Below are experts of layer 4 (counted from 0) of a mixture-of-experts language model. Rows are named router (the router's row for the expert), gate (a neuron's input weights, with its number), up (a neuron's input weights, with its number) and show model dimensions 0-255. Each number is 128 + 32 x the weight over its row's rms, rounded and kept within 0 to 255. Numbers have three digits each.
After each expert's rows: a language model's description of what the expert responds to. This comes from a sample of Wikipedia text that the model never trained on.

# expert 34
router:090101122130135068123144155160119137108216110127121086117086156051106123159198156156098100087146151128116140100128095140080092147163103160156128133181095144117116107122158106154103110155150097139121191153110154204056100079078107144137148132139099111119085145104143131104169136119122092075182116211109108166063072148086117156103143080155142143106105066113128135137151126155119138088136151088158137177092156059128131102156162158134128205085131152104139091100154151112140112172121114139163124082100158070118151071131168125156134094141113117162126132204089189107156106096098065140165169097116095094118158195125079094130114132125082134157136138105135123139134154121101136128162142074164104124133171129098103133168134065073073077152146094092170171182131095085168129116198094
gate0:129098091141164157169164114138135173074106148156144156149124156134099106158200105131132156136125111152112113134143114143085065102149197152134108134150116126112126139046137114154047142077122134143077146088136165089133142123077090154103102103159117151137145165110116125110107129117112181165094118211172177151118176104103129111202158164123142131093120151050125144170097149100118197125058119181140090130079127087129130172180106189093192151144151147161076140133071136126121119165155127106116100095150122141182180116122130127200148110122158129128089087096113162119098096117134172149051189154162153082104159148071162138126115140161094143200162171150080134176066114115134113138166112104068118139126166142110142157117145179174137138109154138131142113156152108122159049077069162
up0:157152125088113173120129141073140101116114086102152128161163197170131077151069089124090166125105175094107123124127142138150149142141085103150115101137173103175145160078115084102127171109122146145158121171153163142081079082144148132147150145137108124110078198108075163127085113144128159137120119060106142146087112109110111081132127084094121161160179133172146151116124120128116142107069157091122111156153153157187132119067140114157073095111098109168143096077109157153165087132135152190067130206171145177133133168090092191091121177149155068158169163166196072168114123191163140166160159132102124164138159136176097154082107108097137171098191089141146154126153085116134134100054120158138163096075104134127096209124136148124060128089166165109118161155114156086082133130146148
What it handles: Personal and place names. Name pieces, mostly surname and place-name endings like son, ton, ville, ford, shire, ley, and first names such as George and Thomas.

# expert 11
router:138159138189077166140105148103142128115130145153136138135153123130140115187130110194115203080141095067132090075175084122093131140098134132060145087062135112132103144136158145084125112137173130097139127205167113148067116114108100175111118102110128118173100161099129151092126158080146151054134072152200141151143111170133102160142099099088144146127151075187146120082064115147076087152106105106212144121130120138122146149176109091168185138075073147118123175101148111073153147120131170109156091110103052122135081142151129140117122112094161128135118191127141124085182116107116180114127109172141170168085197105108062097155079139154126088167113104151172114144202142153106121135082080143104098113038135139078117137138156093103144160091121156142106122164130104178114131118156144
gate0:162151160115126128119095126161071138150178081126102119151155167153086106136124157136076119156092134119127131121164093112089073144126145122080167164124128148161093142098102192168081117110136050127099222089162174110148147128097126148130198150055158140131129119142096081148109129178132194123104125138157131104125166173100141084121161190123135089115137159129124118145128137127128107158175078152138076170083125156118124157144138155183117124069090146168118206113152148151134102184136121128158136082144152102172094141136148100098144111125119167050151126179189077087117097136117132168134210089136096138185148124102123107150169145123173196205124069128162117115071123151094123090134082152120132109114138141133199148163091153122172079114093094119139199111195093141086169088106137
up0:194110122141117137072139143165181098118086134159117121147148144159128120117122173085158191072121144159099195086153105178134111095152110078086166168075127113116140145163126110119092093125125108139137152100111095130115184122177113175140116171126111156138142115176146159150116105156108129125145133165161146108160150103164165114114098103134104104102105117201123173094117088154122152127143150150105176143098089204115093146138135164132193238096122121114152106117165096150147146163096143126125140135112157108045126116141155157158112158216134084088125161117061088071145144131139135062067123083114168166133151105124116127175125124143103124155199085114184085168147105088126054112180221119151134184095143103113122088155141149160146174112124094100088099086120049121148093142172121
What it handles: Table pipes, function words. Pipe separators in results and election tables after names or vote counts, plus clause connectors and modals like which, where, would, to.

# expert 19
router:179138157145159133041092072127043126182176161134131092103090125066141095133074136129122148121143138101090144137120118177076103193121014075139153101103163121091122152134094132171088167107157147097136116140084111119114082100121160122146130132129112082154123082161098111098176117094079132135154121136119127084115156140104107169149159097136157128127181183110139166154127126170082089120141083138141118122116122152120090147107179135106179121131083209105142118085126100156173146097130178138132133083062090178126093167143121157109097102141195133132146184069101134126140136123147109179169101150074142061170095185095159127097063109139093118158090112150153134063107152138116087122128135118147161104080158126081111077111116087077090085153138145093161163099204149126100099146118105
gate0:168088168132138118136123115150148115121098152124109088141183133058113114076116156055151148138085160103164139149144170188117130124128091093146142129181093140142132117091075121152132081075202064085173211068115138092096119070172182160092117094159120112131085106143075189098106187158112090114111138141116110185118110111095112095091101138121126131106085163123123131145110199128139096128106149164116106107185144105101159134108182161124185153120134120130087060076124122112150154115130122137098174109109101106119086152151076111134085202093111139130139107137098185156155176164087153171113159129131086149162182154143136122146136099166167068133090123127161107136149159110160125050159105129157078087129109107145073139110206160152143131149073159147157129127144189173162091062149118
up0:118140149205095149116105126208107137094144196104168125104151080152098088092104144147129128148190149124122154146115109160141146178138116117094102138123150163143114125119096174181152096146117140084174099086147119188133172111171183096138105175096109087100179082167151183171139138167128145115100131146144186104138150113184146093116096091062156109123138105124110070135134149139129127122091126192099149156134148101111147098128089138147095072162121142128097168160120137162152102073112157120172141172164112145117085122091070190119113181090098115083108112066202156126104121144104098127134125095130126093141169096114161141137104138166167191185106160167128136142192179068224150123112125095134133135106129138109053115083069098059100154147126176148088147126100165182172145156124178
What it handles: Plural and suffix endings. Word-final endings such as -s, -es, -ers, -ions, often with a comma, as in species, Henson, shows.

# expert 61
router:188163108089108081117125107094153107145131162159128137153160096080068154153188116153174118183157102125127133117122144168101162148129104082101145050088159168117152141098077155102126144138138174131151122140142071157137060185125086138063147104120144146146153150178119127150124125077149143096147176093088085169145172166165101124135107087176157168070086136146124099143107145134147103095118135153094129137063114078122150124149118168173093114144134152119105183151110140161092209177167153173159107052145123118066112143114111134155169183124103144175133109102106119173101116148159101094130131150153160169116069205165077119181135184087140096123199158100160120104129094141093138123108127093092050135135105094151108140115204136172155097108133160132062121151140210118166153116122130
gate0:120124158104187085119133128122171124155131105141088166170167145095091126189083067161169068171111117166162193179125199157134137162169119145140077035125140152138091110071169137169096138087130110141131138133106104098140138118107127094095054097127122127159152110135108113152178145082138141110143131066179162136199123136142074135078179117095125168089146094082124087142127146093102140131113161132071076139085096131142110135168130124126088088160151232158155141091116174186080137176139135114119169111173184145108117194079155121130101174156180134126113124106129092066145179148145095089090114122129116138153199094158158160127135162100089103116157215109130166127106105119131149106120168106134087156133109122149101176133132126148122065159125168093099096142124073146156123124116162
up0:156170107166106080152149169203064105105202136123133078124147134083102143213102156090046116124072170158162130166142152102191112153141110141150179101111140141154106130098197161122114124125167124165112074118185114159114119150151097144167144126131155085130070079174089093074110084109097114144192113129135145144152085114135148128108195168093120140136167124086083113073099128129126127130141160111130166116118081121138146098085138113097118114125135128120102093104141109141081128117115114151127106183164088095158160132125161153119104105216157164154147052077103123088140170097163142058122118106158133153071113113144119109073143105137132190139141110127172201142146157120116119134115193118116099117129131130098033159085136138178113127163179129191093129142103122128154222151112133
What it handles: Years and Latinate stems. Year and number prefixes such as 19, (19, 17, and stem pieces like ro, ce, re in Det-ro-it, de-ce-ased, pro.

# expert 63
router:133170148117113138096155113191093140150114177084150122117141130216199120184146062101148091118143141152135170209112157124056140061151126103154127125083092162120142136176159133076138134136178167094144119090121074122112127139161026069138139159198116168115110145147136188079121088206146080161111164129139129149150130095137188109165092158107069139114130122169140153149090105089146112175139131128182051140131060145120135134177138154150150141185126161133104132121149146127082132169145098072160199177135111120097098147101078133120180167102113149087099093129144107073097142118133176094106187099111110195103131067111144105166109132117187165137098109132108137121134101125113147131102149159159105090145128131104081139119099119140127164143191153135112134095151155144159148116101180
gate0:134184117118153115203112103191063121132060108119105115081155104149166156105140059158166122105150176124152141204123149154161179156163063181161069132154157165103092154177137107102092133120118137154150135108134110105114098149125102155091144151092188167115092090145057130110157160098112217154108185147146113151144114091095168130130153081113127129145118117125162106087131096146157169125099130130151145157109093099085109153171149160101115142123167120156127144191111141164093126162157128071144133181131125110141138177108126193108074150107128121112135150146160083176103109160134139159082149144043161148157104152110156018147131133126108177169127107147161106114167140195109131137082132082106153172143123146147071117123130129135136209096061110144091146147126088196171114101171148
up0:140110089213123170124179102144116167153143137167120129163110145099104098157095093110110120125086087132100126135161149132154132077144109072086161124099105078188134154112161150141070069141150104150210155062173197154169090110121195139102122100151144127077168148124111113167098088114170121105151114081123148121162120171107158109109101097126156162176158182116145082149086121173144120170144111142105138073106099109117112176121123194062085097175113111095085173158152106067158118139190109123072195100067117090128140129081104111147199119145115110073094145112120103108086104159150125165151123152144078127151113144129153111094116163119125055109127143070077128145114158088131089139072169149110162188105144124164179080081173157109101131133128154132120109088151081094103084144100099
What it handles: Word-initial pieces. Opening pieces of words and names, often capital or vowel-initial, such as Al-, Ar-, Am-, U-, hyphenated -Anhalt, -Aquitaine, un-ions.

# expert 17
router:101152170120086112142136073093151079129122183120138100152088164182113118099158092134133120124106098175118121155140116191170138141134087088129112146052121158107165179118185134107183139127170122135150104138150059138123137161187135031109115122116125144188103118146191146165074156133129182138148138101103125116190133149133120144167118136126091110127113116146163216118137061099144085125098139170097093144123099183120128121134136166171161132123159143104159201093126110090162078128175136155057092116095125126120118113103143177138140152150114156138166123053157085136106159054152166114157141132089103170214145128130128167161095124132155138139118140169105086108182088148065117162099142131128123100187130159157099082117098117167163076098216180120148133110157168130158108088064149
gate0:090107114083132151122130108114096158129074106096163126152120218213172097138168104120125159136099090086152066167133108169115088136038173163110123161098097157094112056165103143118139148144147115193160118142133100097095152155148135150109177119144132090099133158113170158107205098185124121122091146177130048117125117162156175093099079098083127076071148147131111133165108124130118164140162177166131062120115126070136156146153153146123184173067137119161158141101072087199171082128146131181131077127117145096081179145135140136110191155076112163110074117114145169114152103164125111125143122142103162142106118139103119175097126129109133148181115122067118140127079146166138158104119133131137079140102113136074155155167061127095164188094142157103116189153100135143162131160086133
up0:083098078061151153148101155154125089135136096166131141102167152206156154206157112078102176157155125183120119142120060103097148111141143154159125119136136107147130083105147153140124117099151107126095182131101141176094138135118138096133066156103177119114123170140108079088092138094158131155102103099135148124128133143108136073109072130127159066153157115124122133133181106103151183115189083138121189067209111120111128130118163146057161076147199114139074163120131132136135137166156125125119140132131084139159121123173144123106125111106134109161137125116056084065114124086156105087138161109112125048105152067189148127124118076122036146144138074146111150142106055120209111127140090108112172116134112128138134119092109115126060133151049104118167154179087076160107128124163069
What it handles: Latinate word-start prefixes. Opening pieces of words split mid-word, mostly prefixes such as con, re, res, ex, pre, per, as in Resources, condominia, perceived.

# expert 50
router:144180136095130175095110185148112133185107119134157118109065094131122083141112118136161104172169091092118133121147082102127125068153132179169100139146141137019126131094124093081053126149114128073143139110100121151161138051093083187121146123143153104107141155144092088111117171135130120127184084114141064150094148119108111124120148151082141213120095134125166113107149160157148160158126115089115109100078179167116081135126141145178112092107107153167169056149162092109163138182146081177171118179132093093136110108131119177166137155158059106152110075131101177152142105116090086092178164150136061155080113127128125113091152103151083145094119130065140151148107178075189121168168164143149112139130166184091115138108105111135069127171120099103111178091200124138144098134144143
gate0:115190127146148159142129127101151147115156127059137126181122144169170127150118094117131158180135158089120100176133181138086122110074054105113122100054104112118076176102095135188151105147122171127077105110139125151141146150110090134146203130108060130136096171083177160142132199093135116113129142096124099160091138153141088100145072113103131168171157121133149095059141092136062165100165115120138119174138139122172137081111152157120141160103152136093137149111143050151134154141117116174187164172096072097056166152102106110146106154149119124073158166161172080184132087124103142090172118157117094133111151127106154140140090147086093110135107142107113147148178108130236107098099117108142120072158141113081113157101112153087126214109144129114202164096169111135184123109074145
up0:153145137123124117076147048144149121128170127208107149145154126106067196165029158153080074141114140169125109134069125100080141193191160110133094110103108125087118140115160113102108132139123064143138141105111120116125156185149150184105121153129161101124121184092139132103122132153144103193082124193122139092140183097061208202059181199152145117097136137097173178082146152111126140144099160145124110137123127114121103094121143146098111185170121124131120182154085121105166134101127118103095159124188161119173145100124082110138132098153118104139102134119179131162113083117095175133118148124068172080136151146123140149167136152103095089118129088170118099122156132119109091118130178174074149103142070115131073089092157147104104080138117148115119114146133046104085166120162068
What it handles: Name pieces and first names. Consonant pieces in surnames and place names (Muker-j-i, Bhattachar-j-ee, Rumšiš-k-ės) and common first names like John, William, Thomas.

# expert 30
router:129127085056171126129140118114127095137092127091125132142156145026148083154153166146087064078130085176163212079116151117117131091195101111134117126164118190072131104119147142117152073135136090129182147125148087178107096095112112152134152164095125142091152149139199095128089173146125096069162135150096088127064113121121119157087099155141136147101155105111098159170087118109109063137144126123117138128111160128088153166088163201100094169078168080104142123124115175148129090141083145203090084150086179119133108092172177067148135127080119115087108124165107169137110131155105180098144137127086114082154175148123147117147144163128107082087125130109194161084097135112141159138134093140145141097142153165112114192131171206076112137193110156122113097147145156133175140136187127
gate0:153117137132115125125109101119087164104138125071075084119181179057095117145156103159142125097188141105124100073148152095141151178136120136110125077154149106062155097176148114101085134178181073136104149129147105108162142147122216130156118154163138099132136128138101110203108122155082105053090124165157208106090172143157104178185132113146199144167086128102147155184121100138105120168137194168142064189164110120083089138117132190080152126137138075113163124124106136119072112138078113087095107152133136146120093070124151088113098166137088098139160182175103149099085135080192124099090107108139156155162153130108139158109121209149175205146090157122125182163126108117121106135112118140077164103140128151149165154090159168150144110152166123150105156111133138071153138152154137
up0:152078182119166130123103184097167115194089090152145114130137117202128139118127091070206172203140097120105127135141157159176161151116122150112107133175156091118135131179171100109152167084128078045125152168185139104135122149148108096160116135123160121091108106097175115106185131082125073105119159102117160130124121155091076142185132131083079184148099130181181134110119170112151187173087105173159126102154137083120128105182168138121135124133155125159141120092067113119079181157111150148169140103085111186137129172144111154101125127178111144098094109137156131104143112130138069154188129150084122119107081110041130099152172111055091086093149104134123176194146104169155134048134126098162111152139159145137131140155104167146094127123190131142123132085177181123149165134148163
What it handles: Word-ending suffixes. Middle and final pieces of long words, often Latinate suffixes, such as -ful, -ital, -ological, -ment, and it in pleuritis.